python train.py --d_shared_expert=192 --balance_loss=0.000672 --balance_bias=true --init_std_router=0.0175 --lr_router=0.000369 --norm_eps=1e-05 --optimizer="soap_variant" --beta1=0.95 --beta2=0.95 --batch_tokens=[32768, 65536] --max_steps=9025
Below are experts of layer 5 (counted from 0) of a mixture-of-experts language model. Rows are named router (the router's row for the expert) and show model dimensions 288-335. Each number is 128 + 24 x the weight over its row's rms, rounded and kept within 0 to 255. Numbers have three digits each.
After each expert's rows: "comes before" lists some tokens at least twice as common just after its tokens as in all text; "mostly gets" lists some tokens that are sent to it at least half of the time. This comes from a sample of Wikipedia text that the model never trained on. Tokens count by the router's weight.

# expert 1
router:123130110077116115127117128150144134125145158108126097127134190126036096133128119086131099118148126090136174145114150145140130074134113154086124
comes before: " |", ".", ",", "0", "–", "′"
mostly gets: "teen", " twenty", " nine", " seven", " eight", " twelve"

# expert 43
router:139111165112158156116137164151131140124117091096121126151092142126125131105133116135121119142096111147161101151098167169093128086139080165094107
comes before: "1", "9", "8", "2", "0", "7"
mostly gets: "/", " &", "ă", "ö", "ā", "&"

# expert 40
router:132120138154135139147165099130128092140109140134154112133068140129100145125110175098122118109102148101122163131144137121118148129105157136090137
comes before: " the", " a", " his", " their", " this", " her"
mostly gets: " promote", " improve", " allow", " how", " avoid", " create"

# expert 59
router:129136124115133126150160132100158118108129115132146111132187144162086121111160135142164144109102107098150148141167121155096182129119142112144147
comes before: "\n", " The", " In", " He", " It", "=="
mostly gets: "\".", ".\"", ").", "'.", "\").", "."

# expert 14
router:143109128033139156117103139159130120115127113085138165108095125097093131116150121121134176172122150116119166155142119124127148116110135122122134
comes before: " of", ".", ",", " in", " and", " to"
mostly gets: " activities", " conditions", " events", " attention", " loss", " damage"

# expert 44
router:119109160073115117129136102140150151113134150080079140106131150139051145109120128133113120102135108140112121142137092147112132100112135126143161
comes before: " |", ")", ",", "–", ".", "),"
mostly gets: " century", " ago", "present", " BC", " centuries", " era"

# expert 5
router:161089108074136139135143100126140105122146167125106123144119141145087100124122137085124146120148111124144164128099117138164124078105124131131117
comes before: ",", " |", " (", " and", "'", ";"
mostly gets: " Williams", "ović", " Wilson", " Times", " Smith", " Records"

# expert 54
router:135130171090168133188143177189116163132150143140139137110118158169090124140118156106101147117127134129163143145140140116115112120103138124088079
comes before: " ", " of", "ing", " ISBN", " II", " Order"
mostly gets: " ISBN", "Season", " October", "endment", " June", "tracks"

# expert 18
router:128142161128132137130109146137137137104150146160118123125178178129091120148109170109155121129117114138097160133129122144111154136063161069131132
comes before: " and", " which", " the", " but", " he", " a"
mostly gets: ",\"", "\",", " including", " include", "\"),", "—"

# expert 57
router:127098101030120131108157124124173132133129141132119139133099133152081121120107107140140115120142145107125102175115167105132111116079083128120127
comes before: " of", ".", " in", ",", " for", " and"
mostly gets: " footballer", " Board", " politician", " Committee", " Association", " Register"

# expert 62
router:135150110038139152146139123101131131112107127118152149145084144119102130113079179149145134126129137132158161148119131102112154100122185105128111
comes before: "\n", "==", "The", "===", "=", "In"
mostly gets: "Description", "History", "Demographics", " Description", " Known"

# expert 0
router:135126118105127176138147106100123141111120131090121128130110158139103125128118165137080164114144135140097145124147130142095090137094154148086111
comes before: "-", "\n", "|", "–", "     ", "   "
mostly gets: " Vice", " vice", " officially", " Binomial", " successfully", " initially"

# expert 48
router:142126102073144137153116100142145156149143122100117164128091111141067147112089127077096127150097116089095102151136128157163139117147097141110097
comes before: " the", " to", " a", " that", " in", " his"
mostly gets: " took", " wrote", " went", " make", " gave", " worked"

# expert 7
router:122109131047125152160123099147120158143114144126091112122126126154106138143077169123104137099092133111096094194138097137144137081127167178078088
comes before: "1", "born", "2", "ed", "ing", "S"
mostly gets: "(", " [", " (\"", " (", "ˈ", " un"

# expert 63
router:099130131057117160099131117134118117112136122099147163112117100117086152138099138138140156120148118137089131147132136143091130083109147140129134
comes before: ".", ",", "\n", " and", ")", " in"
mostly gets: " France", " States", " Russia", " Mexico", " Germany", " Korea"

# expert 53
router:127142179074136119129117120133138116113178149118136127098125141120106120145136164084125121182123111110123154170093143112134123097081119140102114
comes before: "1", "0", "2", "9", "8", ":"
mostly gets: " Phylum", " Genre", " Density", " Recorded", " Occupation", " Majority"

# expert 32
router:154102135120135177144166147154150158087143172142128127121102128111075133111174127119115141149089150126135165175123123129109123109118105144116115
comes before: " ", " \"", " The", "See", " List", "C"
mostly gets: "|", "=", "see", "===", " =", "=="

# expert 26
router:147136135101156126184151123123164109133119108076136115116110118104103154128121105134157158091169149113124159152135150098119125110082115132111118
comes before: "\n", " he", " ", " the", " it", " they"
mostly gets: " because", " while", " although", " However", " but", " where"

# expert 17
router:143129122197127138115107153143132143108116151131164136123072129145037142115156110123090132155136140127154129139125095109160162077123166162159153
comes before: " a", " was", " been", " not", " be", " also"
mostly gets: " is", " was", " been", " are", " has", " would"

# expert 61
router:149093187089153117129143133177123175139158123156081163109150156125097116141104160093089125147120136129128158164158112127138119084083130141124154
comes before: " |", " of", " (", ")", "W", " in"
mostly gets: "%", " km", " mi", " kg", " third", " cm"

# expert 20
router:159086147095119138099156108151131153163118113131134113097127179121054175104140127144140144183124125142165128130128104133106141120123132149129122
comes before: " ", "1", " in", "2", " September", " June"
mostly gets: "born", " born", " died", "died", " (/", "Born"

# expert 11
router:148138145125174142176119130111133132088171130142145119126074155169091142145122122114102135143147105108125123159117148146120122134099086121067099
comes before: " ", "\n", " —", " —;", " $", " \""
mostly gets: "featuring", " starring", "\":", " featuring", "\";"

# expert 38
router:143126123064159180190150102113138111105114103113134117083099149138090153180131133145112129103118105126122146155165125182137101136109126167093094
comes before: "0", "5", "4", "6", "3", "7"
mostly gets: "′", "eenth", " Chris", " Steve", " Richard", " Kenneth"

# expert 28
router:118136117090142179142122096159119081108151154124102131118124156132073145091117149129130128132125098117106096156141140144122125124100137166079137
comes before: "0", "5", "3", "4", "1", "6"
mostly gets: " ±", "′", " −", " $", " £", " €"

# expert 4
router:171091139061120126161123133122148091125153085119149112112101161132078089147114094115099122131140133104157145132130069120126119105096114140105111
comes before: " was", " is", " of", " were", " are", " had"
mostly gets: " what", " who", " They", " This", " These", " There"

# expert 46
router:190084133078104159167140149145162074153161149130092125102088152173077115145146157130118098143147139150139121148161136141139175117082117118122151
comes before: " |", " ", ";", " %", " Votes", " Score"
mostly gets: " Notes", " GD", " Votes", " Pts", " Candidate", " Opposition"

# expert 15
router:160112137107137170141125135135077139088120120136151138106096176147047123104147162144114141120121127130098145148112137140112153101072141136114101
comes before: " (", "'", ",", " was", " |", " is"
mostly gets: "pson", " Adams", "arma", "üller", "arton", " Sophie"

# expert 16
router:116107107079106126093110117136121107126168124093140120127111119143043136133121118115140086126114107132137142142156135094147145081133105153117127
comes before: " |", "\n", " and", " (", " years", " is"
mostly gets: "\")", "]/", ")\"", "\"", " million", "}$"

# expert 8
router:099110144108176142148148143162107128093140134143123143134157173106047200108147156115132095089119135090140143171094106090107153142121107158096104
comes before: " ", "1", "2", " -", "3", "|"
mostly gets: "  ", " Sheet", "   ", "----", "=====", "     "

# expert 24
router:133141112124138163125109116152124128112121173150140147113104151134118134140140146107123123179101128132133167185121140137100129083097153136051115
comes before: " the", " ", " a", " his", " this", " an"
mostly gets: " along", " during", " near", " throughout", " through", " across"

# expert 37
router:121112124084100160154127108201119119118186101147121139126115124134128128108112174155101122149116079106155104160164120113107174116128148152115087
comes before: "|", "1", "2", "S", "3", "|---|---|---|---|"
mostly gets: "|---|---|---|---", "|---|---|---|---|---|---|---|---", " (#"

# expert 34
router:155107133116130164111144102131104120071132114125157117110094129116087187128140099105082142129164125143107168160101130120160116126128115187095155
comes before: " |", ";", "%", ")", " —;", "%)"
mostly gets: " Sir", " -;", " %", " Conservative", " Labour", " Republican"

# expert 31
router:117117146058144133151157129091119148130126139141104111103054168122084134124135157125115099136114134111123120140105130100144122122113144149101102
comes before: " to", " by", " in", " as", " for", " with"
mostly gets: " able", " based", " due", " known", " available", " responsible"

# expert 39
router:113122135126135149174130119122118112106176116140135147089089121110106121113124121119081157095106161152154172137100119142135144141080141127056121
comes before: " ", "1", "0", "2", "3", "4"
mostly gets: "%;", " -;", "died"

# expert 19
router:147126136095179123158136108121159141117124133143135121109079126137087156151114130116158115155122134092122149143136136136104157097103175151126155
comes before: ":", "==", " |", "\n", " ==", " of"
mostly gets: "Personal", "|---|---|---|", " Preceded", " Genus", " Succeeded", "Career"

# expert 23
router:152122175091123156151134118119110143131133132119139103107158150129057154121100168114117146126104139142082128162148123124105146131070175121109092
comes before: " and", " in", " the", " which", " but", " as"
mostly gets: " renamed", " appointed", " elected", " sunk", " rebuilt"

# expert 30
router:125133192102144150103124085142119113120148136114131124151099157144047157130147158147115146148122119136122159138142116112136119128125105145150094
comes before: "0", "1", "3", "5", "6", "4"
mostly gets: "⁄", "},", "}{", "_", "_{", ">"

# expert 2
router:117123117109162170176152137145138129101132168132174177113125171135061109117130131133146154105154094140156126141145133154134144068122178120092090
comes before: " ", " the", " a", " his", " first", " an"
mostly gets: " June", " September", " November", " January", " April", " October"